config.yaml
n_layer: 16
d_model: 384
n_experts: 32
experts_per_token: 3
d_expert: 240
d_shared_expert: 0
activation: "squared_relu"
moe_layers: [2, 4, 6, 8, 10, 12, 14]
router_score: "sigmoid"
normalize_top_k: true
routed_scale: 1.5
balance_loss: 0.000287
balance_bias: true
router_bias: true
init_std_router: 0.0332
lr_router: 0.000903
vocab_size: 16384
norm: "layernorm"
norm_eps: 1e-07
tie_embeddings: true
optimizer: "muon_variant"
lr: 0.00681
beta1: 0.95
batch_tokens: 65536
seq_len: 1024
train_tokens: 415200000
steps: 6336
dataset: "wikipedia_en"
Below are experts of layer 10 (counted from 0) of a mixture-of-experts language model. Rows are named router (the router's row for the expert), up (a neuron's input weights, with its number) and show model dimensions 192-255. Each number is 50 + 12 x the weight over its row's rms, rounded and kept within 0 to 99.
After each expert's rows: "comes after" lists some tokens at least twice as common just before its tokens as in all text. This comes from a sample of Wikipedia text that the model never trained on. Tokens count by the router's weight.

# expert 10
router:70 43 48 58 52 43 58 66 62 42 55 45 57 49 61 48 54 79 50 39 62 40 50 54 54 47 51 38 27 44 31 58 27 58 34 57 50 33 33 43 51 44 62 65 33 56 48 44 68 23 48 71 60 37 39 66 50 27 42 28 52 66 38 41
up0:54 42 65 37 40 47 85 69 58 57 55 48 59 52 45 50 38 51 52 40 38 62 79 63 11 29 59 48 57 45 38 51 46 59 62 38 43 56 49 67 41 49 58 54 46 36 60 56 50 45 46 53 52 36 38 43 53 48 55 57 56 52 38 53
up1:48 57 39 32 62 41 34 75 33 35 51 48 51 61 40 56 34 33 66 36 39 67 43 38 59 54 43 53 59 47 58 37 52 51 65 48 46 25 60 64 24 43 66 42 53 51 50 43 55 47 50 54 48 42 46 47 22 36 39 76 68 49 37 45
up2:50 48 58 37 54 54 55 62 25 51 52 53 53 70 62 55 54 42 51 31 59 56 49 54 54 46 39 48 46 46 56 49 47 48 54 55 26 39 47 27 32 54 35 64 34 45 57 50 45 37 33 56 54 33 68 43 50 32 61 42 41 48 44 45
up3:38 62 77 43 59 78 45 88 61 46 50 63 63 47 61 53 73 60 31 67 50 38 40 54 53 38 68 55 51 56 33 54 49 44 70 60 51 60 48 41 38 61 46 62 58 33 61 54 52 29 64 61 46 38 64 44 47 46 40 50 62 43 27 78
up4:52 64 17 44 63 32 33 71 47 51 50 63 43 63 60 41 37 48 71 48 69 46 67 49 36 35 40 50 42 57 46 51 18 53 34 68 47 44 48 56 48 53 43 60 63 47 72 49 55 33 54 59 41 43 61 45 26 57 40 52 51 45 65 45
up5:63 76 47 51 53 61 37 48 23 63 56 35 62 34 47 47 51 66 62 58 65 42 58 57 52 26 70 69 52 51 65 19 41 48 43 45 74 42 38 32 32 52 44 34 62 51 67 75 65 32 49 52 72 43 63 57 51 52 59 60 40 49 52 51
up6:39 57 45 56 36 40 52 51 51 32 47 34 29 50 51 69 75 56 46 52 43 49 69 64 49 43 59 53 58 37 63 52 32 43 71 41 58 51 47 74 56 64 52 37 39 76 46 38 48 50 62 62 51 27 61 83 53 42 57 45 63 58 50 39
up7:61 42 55 35 76 68 34 42 58 59 53 34 38 29 57 64 55 56 53 49 36 69 53 36 48 42 40 62 31 38 56 40 67 62 29 56 46 46 55 44 44 32 70 67 45 33 53 40 51 40 50 48 64 35 48 58 58 33 55 36 77 69 49 52
comes after: "\n", ") ", ")", " ", "on ", "1"

# expert 7
router:63 55 36 59 64 41 44 60 67 43 56 42 72 42 49 61 37 64 40 33 72 52 30 30 36 64 65 43 57 51 70 63 42 55 56 55 60 42 54 34 41 45 44 44 52 50 36 36 41 47 33 59 44 42 49 55 35 26 55 35 48 35 39 45
up0:68 48 47 37 47 33 28 41 57 48 47 48 57 40 34 33 72 64 45 62 43 68 57 39 48 48 48 71 56 55 44 67 54 44 47 33 48 20 46 39 56 36 62 40 56 45 59 49 68 57 32 62 48 68 26 57 49 53 53 31 67 45 37 43
up1:70 31 75 51 62 37 53 72 58 80 31 52 54 39 55 72 39 42 65 40 46 55 39 51 57 52 38 55 44 46 59 47 82 34 43 51 42 37 53 34 52 48 27 54 50 41 36 73 37 61 57 61 68 36 30 73 55 39 40 57 53 58 46 66
up2:21 33 44 52 47 48 36 42 51 42 63 64 82 23 71 60 46 46 35 52 59 62 48 73 62 57 46 57 44 37 54 55 38 40 59 40 51 28 45 43 40 31 47 63 42 32 32 61 25 53 51 53 39 24 56 61 48 49 50 56 64 48 49 50
up3:45 53 57 58 28 38 60 54 60 57 65 47 52 47 50 43 34 60 41 51 77 50 36 49 54 60 54 36 38 27 73 59 57 55 42 69 50 50 52 47 32 45 39 34 28 43 70 42 66 62 66 43 74 67 38 42 28 59 45 45 47 58 46 42
up4:55 68 57 58 61 82 62 39 51 49 38 72 55 62 71 53 56 54 56 58 45 42 43 41 35 70 63 51 46 62 45 60 36 48 54 48 35 44 53 70 19 59 50 49 67 52 55 63 65 33 58 71 55 40 51 36 53 63 42 68 50 71 57 51
up5:66 63 43 56 49 49 48 53 74 55 38 31 48 52 60 56 52 40 37 52 55 37 58 48 53 56 47 83 55 29 79 70 33 37 49 36 67 66 59 51 46 38 56 36 55 59 31 43 29 47 64 67 47 57 29 55 59 32 39 32 34 34 63 40
up6:67 48 61 56 81 63 52 30 42 52 55 71 49 60 42 48 37 66 68 58 55 38 34 51 61 42 59 48 46 47 54 60 15 51 49 36 58 37 25 45 42 66 63 34 55 64 58 47 66 33 36 66 50 39 53 41 54 48 37 55 25 57 36 48
up7:48 53 54 35 29 37 34 48 61 40 58 43 62 39 53 75 28 48 26 45 69 41 25 46 51 35 51 65 58 51 55 63 49 50 60 42 60 43 33 47 63 48 54 46 52 36 42 44 43 48 58 40 30 34 60 57 46 49 66 47 36 61 40 59
comes after: "| ", "|", "–", ".", "201", ":"

# expert 6
router:45 49 62 44 47 56 37 62 63 57 55 46 48 51 62 65 42 55 32 53 45 68 26 34 30 59 59 32 50 56 63 34 46 60 42 67 28 52 64 62 48 51 68 70 38 56 38 52 57 43 64 35 40 47 43 57 34 36 58 30 77 21 53 51
up0:34 49 59 30 45 64 46 49 43 43 46 39 61 55 71 35 54 42 53 71 42 62 42 56 57 44 43 47 37 43 47 42 55 48 52 61 55 71 63 68 68 29 58 26 47 26 59 69 69 38 42 36 29 38 39 52 58 48 60 46 46 65 39 51
up1:38 53 39 52 57 64 60 58 63 54 30 58 62 55 71 50 50 49 19 46 51 55 24 69 59 65 57 49 42 67 42 58 77 49 62 67 71 53 52 51 59 56 54 41 51 41 48 55 54 61 63 57 60 57 43 45 27 60 50 39 43 57 59 16
up2:58 55 63 72 42 54 57 30 49 59 40 69 59 75 70 48 37 61 46 62 44 53 34 49 43 40 45 60 61 60 72 33 55 55 40 62 55 69 37 63 60 68 46 58 44 56 29 73 50 56 29 54 61 37 38 65 58 50 29 57 44 43 76 48
up3:59 38 38 56 59 40 64 58 69 42 65 62 35 53 46 39 46 54 38 75 39 45 46 42 99 40 48 63 55 49 36 53 52 56 53 75 52 52 32 44 67 40 49 50 56 57 63 52 47 47 44 50 66 34 58 32 40 39 59 63 49 41 52 56
up4:45 41 63 70 35 62 57 42 43 57 49 57 44 46 68 70 44 59 44 34 32 69 43 43 46 63 57 55 45 51 70 60 31 40 47 50 48 60 55 62 49 29 58 40 43 46 72 41 45 53 53 26 46 45 69 43 62 59 40 48 59 41 54 83
up5:50 20 39 43 44 78 51 64 53 44 41 40 57 57 49 62 42 41 43 43 45 55 43 76 78 49 41 45 39 42 57 22 46 60 56 50 52 61 10 39 76 59 27 57 38 61 75 54 44 72 56 31 37 39 48 60 46 58 29 45 48 45 42 59
up6:52 51 57 63 49 37 75 33 57 60 53 72 37 48 38 49 41 62 34 38 65 62 69 51 55 69 27 65 55 58 35 42 49 39 48 70 47 55 55 41 53 58 43 40 60 50 44 37 59 50 43 27 46 45 43 23 55 37 63 46 54 49 57 52
up7:60 57 63 52 42 31 55 49 57 55 52 43 41 62 48 48 60 42 52 58 42 60 58 30 38 47 64 21 53 60 60 51 50 45 34 42 49 67 37 41 64 45 38 62 38 55 49 63 68 62 63 59 52 33 29 51 33 74 39 41 38 67 66 38
comes after: "of ", "the ", "in ", "a ", ")", "as "

# expert 30
router:46 40 50 54 49 77 39 66 53 52 81 43 58 56 54 44 42 85 44 55 55 54 54 24 47 44 64 40 47 45 53 52 38 49 38 47 45 40 58 61 44 42 62 67 55 57 56 48 45 42 39 50 51 38 49 37 36 32 64 32 59 35 65 60
up0:62 34 31 53 75 71 42 44 57 52 59 47 61 62 31 53 41 45 31 64 47 52 39 31 21 53 54 39 64 59 63 69 33 49 47 51 64 42 50 57 37 65 47 58 55 61 64 41 57 54 26 53 52 25 58 55 69 58 36 71 62 33 44 55
up1:56 42 47 42 54 42 51 49 57 61 65 36 75 49 62 36 79 74 39 51 60 34 74 54 52 57 53 33 66 52 50 54 50 65 41 32 30 39 37 57 57 45 36 62 47 61 56 47 55 35 52 42 52 28 37 68 37 34 37 36 39 53 61 55
up2:13 45 45 44 47 63 64 41 36 68 64 59 29 64 60 42 49 59 20 66 32 59 59 45 41 54 60 63 49 33 60 48 59 56 47 44 18 60 31 32 73 51 44 61 57 71 24 43 31 48 48 60 47 52 60 76 69 51 49 35 48 58 52 54
up3:67 19 37 48 44 34 40 70 38 54 56 48 46 59 30 45 59 33 49 53 58 40 74 36 26 52 43 76 43 49 55 40 38 71 60 37 39 62 55 41 51 19 49 53 32 59 40 54 45 53 53 41 67 57 68 35 44 18 62 36 49 46 36 71
up4:71 52 61 42 54 44 54 60 53 58 28 47 54 44 60 44 49 55 55 50 48 54 54 30 69 36 54 65 26 56 54 69 34 73 43 54 54 31 38 69 56 52 65 62 35 48 58 57 41 84 50 40 31 37 69 40 60 58 53 51 73 59 45 59
up5:32 53 48 52 46 35 51 72 40 72 56 32 42 60 57 59 41 40 35 54 51 47 54 50 27 70 39 32 55 51 66 57 52 48 53 40 47 43 51 64 73 54 58 61 48 52 36 47 39 48 39 48 38 45 34 40 37 44 49 51 41 44 53 50
up6:15 60 58 42 61 53 38 53 58 42 39 60 61 45 52 56 69 52 39 61 69 67 41 59 29 40 55 55 47 55 52 45 64 48 42 35 58 47 68 65 55 57 41 48 32 52 36 66 57 72 67 43 37 51 31 61 40 44 53 42 69 21 49 53
up7:47 56 52 78 55 65 62 45 45 52 70 60 59 51 31 48 53 40 55 34 41 35 47 63 61 37 46 48 53 31 53 44 40 33 54 49 33 59 48 28 49 40 55 59 50 55 40 55 55 45 50 55 52 46 49 41 39 64 49 43 44 42 56 51
comes after: "of ", "on ", ". ", "at ", "in ", "Mc"

# expert 11
router:47 71 52 46 51 64 46 77 39 67 47 51 51 51 35 55 45 63 51 44 37 42 57 16 41 71 48 49 59 55 47 40 54 40 48 56 36 41 62 53 46 57 52 65 50 60 38 71 54 52 55 53 50 50 46 52 24 34 46 42 59 40 48 65
up0:53 29 38 55 53 57 42 45 45 51 54 47 42 33 65 67 34 47 67 22 59 36 57 67 41 34 36 41 47 56 64 41 40 55 49 49 63 42 50 58 38 41 37 56 56 53 51 61 60 53 53 36 35 63 43 47 45 32 58 51 53 60 42 47
up1:58 50 40 47 53 33 41 57 43 27 77 51 37 70 39 70 50 39 67 57 47 53 41 53 25 46 41 60 34 54 52 54 46 42 50 46 56 52 35 62 39 58 29 37 62 52 18 66 62 48 55 75 55 37 38 56 50 30 44 41 42 64 48 43
up2:66 40 43 61 52 63 64 66 62 43 37 61 33 53 62 32 53 54 27 35 41 56 52 50 49 65 66 46 43 51 54 74 59 51 39 48 41 59 66 61 57 42 78 73 73 44 55 49 35 61 55 58 59 61 40 77 50 38 78 50 47 39 41 60
up3:39 72 46 47 44 52 51 78 54 56 45 39 55 70 39 35 48 49 61 44 68 44 48 40 38 45 81 45 50 49 53 37 65 65 22 36 34 51 40 67 60 52 47 47 45 59 34 63 65 23 53 41 40 37 44 49 35 62 44 51 46 55 61 41
up4:26 38 43 53 52 57 32 57 24 54 60 64 61 73 58 50 30 51 58 48 51 60 28 36 50 60 38 43 41 38 62 49 26 55 27 52 51 52 60 57 52 43 50 53 44 31 59 40 32 55 49 44 50 47 51 40 42 57 49 50 48 34 45 55
up5:66 64 59 29 58 49 69 68 48 46 38 48 51 61 66 73 51 43 56 68 68 67 53 52 44 48 42 58 51 55 41 38 39 29 39 35 47 44 49 52 38 55 39 63 67 46 37 54 46 46 30 78 57 50 24 63 46 35 62 47 67 73 52 46
up6:38 52 46 35 46 62 62 41 41 63 49 45 59 26 42 35 47 55 64 33 55 53 40 40 50 36 18 59 49 63 36 20 53 43 49 57 34 75 69 44 57 69 58 73 47 53 70 61 41 58 59 47 44 65 74 34 47 42 59 56 61 39 21 48
up7:51 64 51 37 46 32 71 58 46 49 34 72 44 41 46 72 44 61 62 43 57 38 80 56 58 61 70 62 73 44 50 82 57 50 34 50 52 43 31 75 56 59 45 54 51 51 49 61 61 28 45 55 54 66 26 41 63 33 52 43 48 63 54 48
comes after: "the ", "- ", "'", "of ", "-", "a "

# expert 29
router:65 51 47 54 54 33 40 70 58 51 72 53 75 50 34 60 23 94 34 68 52 59 51 31 57 64 58 50 51 67 47 46 50 43 21 52 33 35 60 52 66 64 72 54 40 46 37 54 51 42 22 58 42 20 27 57 51 36 51 39 46 28 61 60
up0:46 61 44 50 60 23 46 68 46 39 50 46 47 46 35 59 34 53 66 35 47 54 75 51 69 76 47 42 46 49 41 58 40 55 59 57 67 43 61 37 40 60 49 62 57 45 31 61 71 52 52 63 33 58 51 53 55 76 51 53 38 39 35 53
up1:36 38 48 51 44 52 58 64 63 70 39 31 57 33 44 68 51 45 39 62 65 27 48 44 48 56 37 67 39 77 64 59 43 56 53 39 55 43 47 74 32 58 52 67 30 41 41 72 54 40 40 32 56 52 56 59 48 46 58 19 33 39 36 53
up2:60 55 38 53 66 71 39 52 38 64 68 52 52 46 51 58 20 56 49 46 46 58 59 53 77 67 49 64 42 58 38 35 53 61 46 40 31 53 41 48 44 36 68 40 39 73 25 58 66 73 55 45 42 30 45 59 52 40 54 55 40 43 42 49
up3:75 42 61 37 62 55 52 40 61 52 52 59 74 57 51 50 29 42 53 47 42 44 55 45 47 41 58 71 56 51 39 34 48 36 36 61 37 31 59 51 42 62 50 44 33 67 55 47 38 55 45 44 40 42 39 62 37 40 55 45 63 42 61 49
up4:43 39 38 47 48 37 67 62 37 40 58 41 65 69 39 46 59 66 31 67 60 43 65 40 40 41 50 33 42 47 65 62 27 43 60 55 50 60 81 31 35 54 49 55 36 39 54 60 42 37 24 45 55 62 43 51 31 28 38 47 44 53 52 43
up5:70 46 37 56 47 69 24 44 42 46 62 41 57 39 68 36 43 68 45 35 35 71 47 56 72 45 48 22 44 38 45 38 43 49 31 38 43 54 44 57 29 46 49 43 44 47 57 32 64 31 53 56 48 42 51 43 38 55 50 46 49 48 49 70
up6:57 44 45 45 59 36 73 58 48 54 62 48 46 34 64 47 63 68 43 40 42 45 56 50 35 58 37 51 40 43 53 57 69 30 67 34 73 51 57 66 38 34 45 42 46 39 50 61 53 63 65 51 38 35 39 70 28 28 36 52 51 53 42 50
up7:33 52 67 70 45 50 55 58 52 56 34 44 78 34 34 28 47 51 46 55 46 52 76 23 53 54 58 57 65 37 39 36 65 31 47 46 60 41 55 55 69 64 55 47 46 45 51 48 42 43 29 35 40 48 49 65 62 61 61 49 43 51 35 41
comes after: "| ", ".", "U", "at ", "University ", "USA "

# expert 12
router:53 61 46 54 63 39 59 54 53 51 55 53 62 44 56 44 36 60 45 53 58 52 52 55 45 50 66 41 47 42 33 54 41 57 45 58 46 28 88 48 66 49 49 57 50 32 22 29 71 38 27 64 43 56 43 78 33 40 49 52 35 44 43 45
up0:48 37 43 54 55 55 40 52 23 50 45 46 61 45 43 58 59 62 59 69 55 46 53 49 50 54 89 66 20 69 50 58 53 43 42 56 61 43 52 47 54 32 34 56 67 96 57 73 50 44 47 60 58 50 54 64 45 42 37 72 42 38 40 56
up1:40 47 63 47 64 79 54 62 57 70 39 81 45 45 55 61 28 56 54 47 38 59 35 54 45 64 50 39 46 50 50 32 33 51 19 42 66 49 48 39 55 50 51 29 52 75 37 40 48 60 62 75 41 50 46 58 46 33 55 73 51 46 55 49
up2:49 59 47 49 63 65 36 42 34 46 32 43 71 33 60 41 86 46 77 44 46 66 32 61 66 47 30 41 52 34 29 19 28 55 39 52 55 42 55 64 49 45 58 60 57 37 54 56 60 53 39 56 23 47 64 50 71 51 80 48 55 34 36 50
up3:52 54 51 71 51 35 51 67 61 84 68 51 54 48 53 52 66 55 19 56 55 52 50 47 50 52 42 47 50 41 43 54 47 52 59 43 37 57 51 74 37 57 31 51 46 52 45 52 67 46 35 64 59 63 40 49 39 30 55 66 38 46 50 40
up4:43 44 50 41 57 70 65 63 69 46 61 56 34 47 38 57 47 33 44 50 48 51 42 52 47 64 46 42 50 59 44 61 46 33 48 57 58 45 58 44 62 28 49 68 42 61 37 42 73 49 35 70 64 30 54 51 36 61 58 48 55 45 59 53
up5:52 45 23 38 45 45 75 44 47 38 22 56 49 53 33 51 53 59 53 39 48 29 51 54 35 61 56 40 41 47 52 47 38 48 61 69 52 21 48 68 45 58 50 40 62 64 29 45 51 51 69 52 36 59 40 46 31 28 60 28 41 64 36 26
up6:55 45 38 68 20 61 57 65 62 57 48 63 35 23 61 47 50 66 64 68 40 70 29 39 25 45 70 51 70 45 69 51 34 44 53 52 54 50 55 46 39 49 56 35 41 62 21 36 63 56 25 60 55 57 29 52 49 64 78 51 50 45 46 53
up7:26 62 40 52 52 55 46 42 62 53 54 53 68 52 29 35 44 44 54 33 62 36 67 34 36 59 48 51 37 80 32 68 34 47 42 46 54 59 50 46 45 63 33 27 23 62 50 72 48 40 49 49 52 54 36 58 23 37 29 38 57 58 69 75
comes after: "| ", "|", "==", "\n\n", "; ", "== "

# expert 31
router:40 69 38 56 48 41 62 73 50 45 37 47 68 64 45 50 16 50 43 37 42 69 48 40 27 50 72 38 51 41 56 59 56 84 38 51 48 41 34 67 64 19 63 48 48 58 33 52 71 44 57 44 64 51 35 53 54 55 45 48 50 27 47 75
up0:27 62 39 30 57 54 38 56 59 54 53 27 83 63 69 27 49 54 74 68 43 41 46 64 50 50 34 46 57 55 43 42 59 55 64 43 50 09 38 51 61 60 48 56 30 43 50 53 58 35 26 61 49 71 64 75 63 70 53 42 53 57 32 59
up1:50 45 50 50 33 56 49 29 57 49 41 66 41 54 62 73 57 41 66 42 74 50 53 45 48 42 24 47 54 33 54 52 44 32 32 42 60 43 53 56 41 52 48 62 39 53 65 66 55 59 35 56 72 52 60 61 50 41 67 36 47 42 40 54
up2:25 28 47 38 46 46 57 62 35 40 60 42 65 63 48 45 23 50 41 35 46 51 55 56 67 48 70 63 71 58 42 68 53 81 32 56 50 25 44 42 53 67 56 32 36 43 54 53 47 33 55 36 42 42 53 55 64 42 30 50 46 51 58 48
up3:55 54 55 54 70 37 61 59 50 37 52 36 42 50 46 57 66 41 37 52 46 53 65 38 43 44 57 45 71 43 30 62 51 31 49 81 24 65 62 49 56 59 61 40 40 39 70 41 70 72 53 65 44 41 42 44 21 30 48 80 38 34 61 57
up4:45 49 39 61 53 59 44 68 39 38 57 37 47 62 52 33 71 55 40 46 80 31 74 46 63 53 63 38 58 52 56 45 34 65 60 57 54 58 55 61 47 36 32 44 38 65 35 44 37 51 49 47 49 24 56 45 47 51 41 40 51 46 21 55
up5:53 48 47 50 51 43 62 58 43 51 49 57 35 43 70 29 68 53 33 51 60 39 67 56 47 53 60 38 26 51 45 40 51 54 69 36 34 33 42 65 36 61 34 64 36 61 60 57 61 55 40 54 53 45 73 43 39 57 50 73 49 35 41 48
up6:57 64 61 45 54 39 33 58 43 41 50 39 59 72 47 39 42 32 61 58 34 53 42 67 58 46 55 52 64 45 45 58 34 75 48 63 75 40 40 32 57 46 32 45 57 37 35 40 57 42 42 48 73 60 37 46 42 53 56 45 56 53 50 70
up7:56 49 78 69 56 33 84 64 53 56 54 51 71 65 40 35 64 61 48 40 43 60 33 56 28 70 61 58 56 57 41 43 44 42 23 12 36 42 39 61 45 53 40 48 35 53 41 53 62 72 61 54 57 52 55 63 54 47 52 32 32 58 66 65
comes after: "| ", "(", "; ", ",", "201", "–"

# expert 3
router:37 46 58 69 61 62 54 70 67 51 57 48 51 47 47 80 50 62 54 39 72 40 38 59 55 60 62 47 29 63 63 58 47 70 47 73 34 50 57 50 55 76 39 58 25 52 60 64 66 41 49 47 32 61 50 51 60 62 47 37 57 42 47 45
up0:69 55 42 63 50 56 76 51 38 63 54 44 60 57 38 42 50 55 59 47 61 22 41 75 49 31 51 42 61 37 59 34 41 41 51 44 70 52 53 67 36 52 53 44 38 56 44 63 38 67 74 35 36 61 55 50 51 71 55 59 52 40 51 54
up1:49 62 45 37 66 41 60 65 52 48 52 36 61 50 51 70 43 65 62 48 51 58 58 53 54 46 60 59 57 47 61 76 57 53 49 53 54 53 44 52 46 56 42 73 50 62 36 37 38 21 69 50 53 43 21 50 39 39 40 38 55 40 62 44
up2:38 53 53 64 70 36 54 40 54 70 62 57 63 58 59 29 32 62 47 48 50 50 69 41 54 53 68 47 30 49 73 50 24 60 32 76 67 44 45 43 55 47 62 57 57 55 47 20 71 31 56 65 37 64 38 34 59 39 49 58 47 65 50 28
up3:44 52 74 44 32 59 27 37 58 57 24 45 42 57 48 53 54 41 52 61 43 34 32 56 38 71 40 48 44 45 84 26 51 52 61 38 39 60 65 32 55 26 52 46 59 32 50 53 44 68 56 41 50 55 64 39 55 53 56 24 79 35 46 47
up4:51 38 54 41 49 38 47 38 76 55 63 48 71 42 46 53 39 71 49 40 56 68 44 51 66 56 28 53 28 46 47 33 41 56 68 43 54 56 44 51 61 43 51 46 48 40 61 55 47 42 41 80 57 42 43 82 64 59 46 38 44 54 55 51
up5:44 51 58 40 44 50 37 35 40 47 54 53 79 42 52 69 49 55 66 59 33 69 39 35 60 58 71 30 66 46 34 35 32 57 37 39 39 37 50 40 65 54 66 44 39 40 55 44 54 47 44 40 46 51 52 28 67 42 60 46 56 51 55 32
up6:42 45 63 41 45 53 70 54 50 51 54 38 73 43 49 54 47 42 42 64 54 30 59 63 62 55 50 42 65 55 45 58 46 39 35 53 62 63 55 71 61 53 37 63 46 53 28 48 61 48 47 26 63 50 49 43 45 59 68 45 55 72 35 51
up7:40 57 60 47 41 49 69 55 32 43 34 33 71 42 45 36 51 44 54 54 60 35 46 51 38 58 49 47 41 43 49 66 61 50 48 36 64 57 54 36 51 42 34 48 42 47 63 27 47 68 43 62 63 53 58 44 44 59 51 56 52 55 82 52
comes after: ".", "==", "=", "\n\n", "===", "of "

# expert 4
router:65 56 51 64 66 48 49 64 44 57 46 57 79 37 40 67 39 73 35 71 56 50 43 56 56 61 56 52 52 50 59 67 43 78 33 49 43 32 46 55 56 39 56 50 35 60 63 39 69 54 54 51 37 49 31 54 65 49 50 50 34 26 54 62
up0:37 58 55 42 47 56 45 65 53 42 58 70 47 36 53 51 39 52 69 34 51 55 60 73 49 28 45 34 56 51 53 58 30 41 53 55 31 55 44 79 67 46 35 36 21 48 44 41 55 44 42 52 44 43 55 56 64 50 53 26 51 39 31 59
up1:33 72 49 32 65 50 58 57 41 55 66 57 62 57 43 47 82 46 73 39 59 35 60 37 58 65 56 38 56 28 44 52 30 50 87 37 65 59 51 50 31 46 63 57 48 42 55 49 41 39 55 49 55 53 58 51 55 41 73 61 42 16 70 62
up2:46 32 71 33 62 68 43 72 42 60 22 34 61 68 56 33 56 72 51 47 56 45 44 37 63 56 40 59 49 58 51 59 42 54 38 57 44 30 79 37 72 48 51 45 40 48 50 59 44 44 62 53 44 48 35 33 42 66 65 42 63 54 28 47
up3:33 70 66 58 54 48 46 52 62 41 40 56 46 52 38 61 55 41 37 33 42 55 48 44 31 33 30 43 68 56 51 42 60 55 65 59 51 68 51 68 40 42 67 30 40 75 52 73 49 35 57 61 57 56 52 50 47 62 36 78 46 41 66 65
up4:54 46 53 39 42 30 63 55 42 58 58 44 51 58 43 31 50 63 69 67 42 34 52 55 44 56 69 37 38 37 47 48 60 58 64 69 69 49 43 66 45 32 53 38 45 52 58 49 51 49 38 63 39 55 41 45 48 43 41 55 31 68 59 57
up5:69 48 55 39 39 34 53 61 53 80 78 44 67 52 53 61 54 53 48 45 35 47 46 28 52 50 58 47 43 51 41 29 42 35 66 46 35 19 47 51 67 57 39 66 52 66 49 60 38 46 51 39 58 59 37 44 33 58 43 48 42 29 43 40
up6:53 43 39 74 36 31 47 54 56 34 35 55 48 50 33 45 63 55 37 78 42 43 68 55 63 33 54 74 47 47 51 50 50 56 26 42 51 35 56 49 49 51 50 53 30 46 64 50 44 50 66 72 52 48 50 51 38 66 27 22 50 40 42 64
up7:37 56 57 43 53 55 53 37 54 55 42 69 70 51 66 38 41 43 60 47 43 55 49 56 69 28 51 59 60 34 66 61 67 49 60 22 51 51 56 50 53 44 48 41 45 55 53 45 47 49 50 38 47 46 35 49 19 72 54 57 52 49 50 44
comes after: ".", "201", "==", "200", "202", "199"

# expert 26
router:56 47 36 58 64 53 34 78 58 39 63 56 57 52 58 74 29 40 06 68 50 56 45 37 55 76 56 43 28 36 46 36 56 56 63 50 43 42 57 33 50 44 57 59 37 45 69 60 43 28 41 58 37 51 53 47 66 32 36 44 51 65 47 54
up0:57 49 46 35 39 40 65 57 50 54 30 56 43 64 72 63 51 61 44 54 36 52 40 58 46 55 53 46 50 68 61 42 72 47 41 39 66 57 63 30 54 53 53 47 66 33 60 52 57 34 33 70 61 78 59 36 45 55 42 42 57 56 56 52
up1:60 48 56 55 37 26 56 68 33 52 44 42 63 56 54 53 45 45 56 63 32 81 34 40 33 22 28 65 51 80 39 57 41 27 57 67 47 45 39 39 45 69 56 23 47 46 50 43 44 48 48 48 36 49 48 36 39 52 55 39 58 51 36 43
up2:61 58 49 37 49 39 30 66 27 53 33 63 58 59 45 43 41 67 34 48 41 52 73 51 43 60 48 65 42 21 53 28 37 67 57 54 48 45 58 68 46 40 38 65 47 62 52 64 43 25 49 32 51 62 27 47 51 39 56 31 19 58 46 36
up3:57 49 55 59 44 65 66 32 38 61 69 47 60 58 63 57 50 69 43 35 31 41 52 57 57 44 44 63 49 37 48 46 49 56 55 65 53 41 54 53 62 51 47 43 50 62 35 50 37 37 17 55 59 33 61 34 33 48 42 54 42 72 42 52
up4:25 54 60 53 59 63 30 61 53 59 47 58 64 52 64 46 56 40 34 53 26 46 52 64 47 41 43 63 41 33 68 47 53 52 57 81 36 45 42 53 39 42 51 51 58 39 31 79 43 76 43 47 48 63 53 63 41 13 59 66 66 58 33 56
up5:47 56 52 48 46 36 38 50 68 65 65 56 30 61 42 36 70 59 47 58 39 60 28 50 50 39 43 53 47 51 51 50 40 42 58 52 43 41 78 52 50 44 62 66 45 36 52 40 54 44 44 55 30 44 62 33 44 45 57 58 54 26 50 58
up6:48 45 58 46 50 58 37 46 47 43 56 52 49 41 66 47 73 42 51 58 47 45 40 39 67 58 56 51 43 45 71 68 32 57 35 46 51 56 53 36 64 51 57 35 45 48 33 40 49 54 37 34 65 55 46 48 53 50 55 34 71 40 40 50
up7:49 47 82 34 79 48 46 34 62 53 46 53 48 68 78 42 53 72 39 69 28 45 43 49 47 48 46 26 54 65 44 54 53 48 49 16 58 49 51 52 46 31 45 23 54 56 33 52 59 37 57 41 48 61 46 69 42 67 83 61 44 52 41 41
comes after: "(", "in ", "\n", "–", ", ", "0 "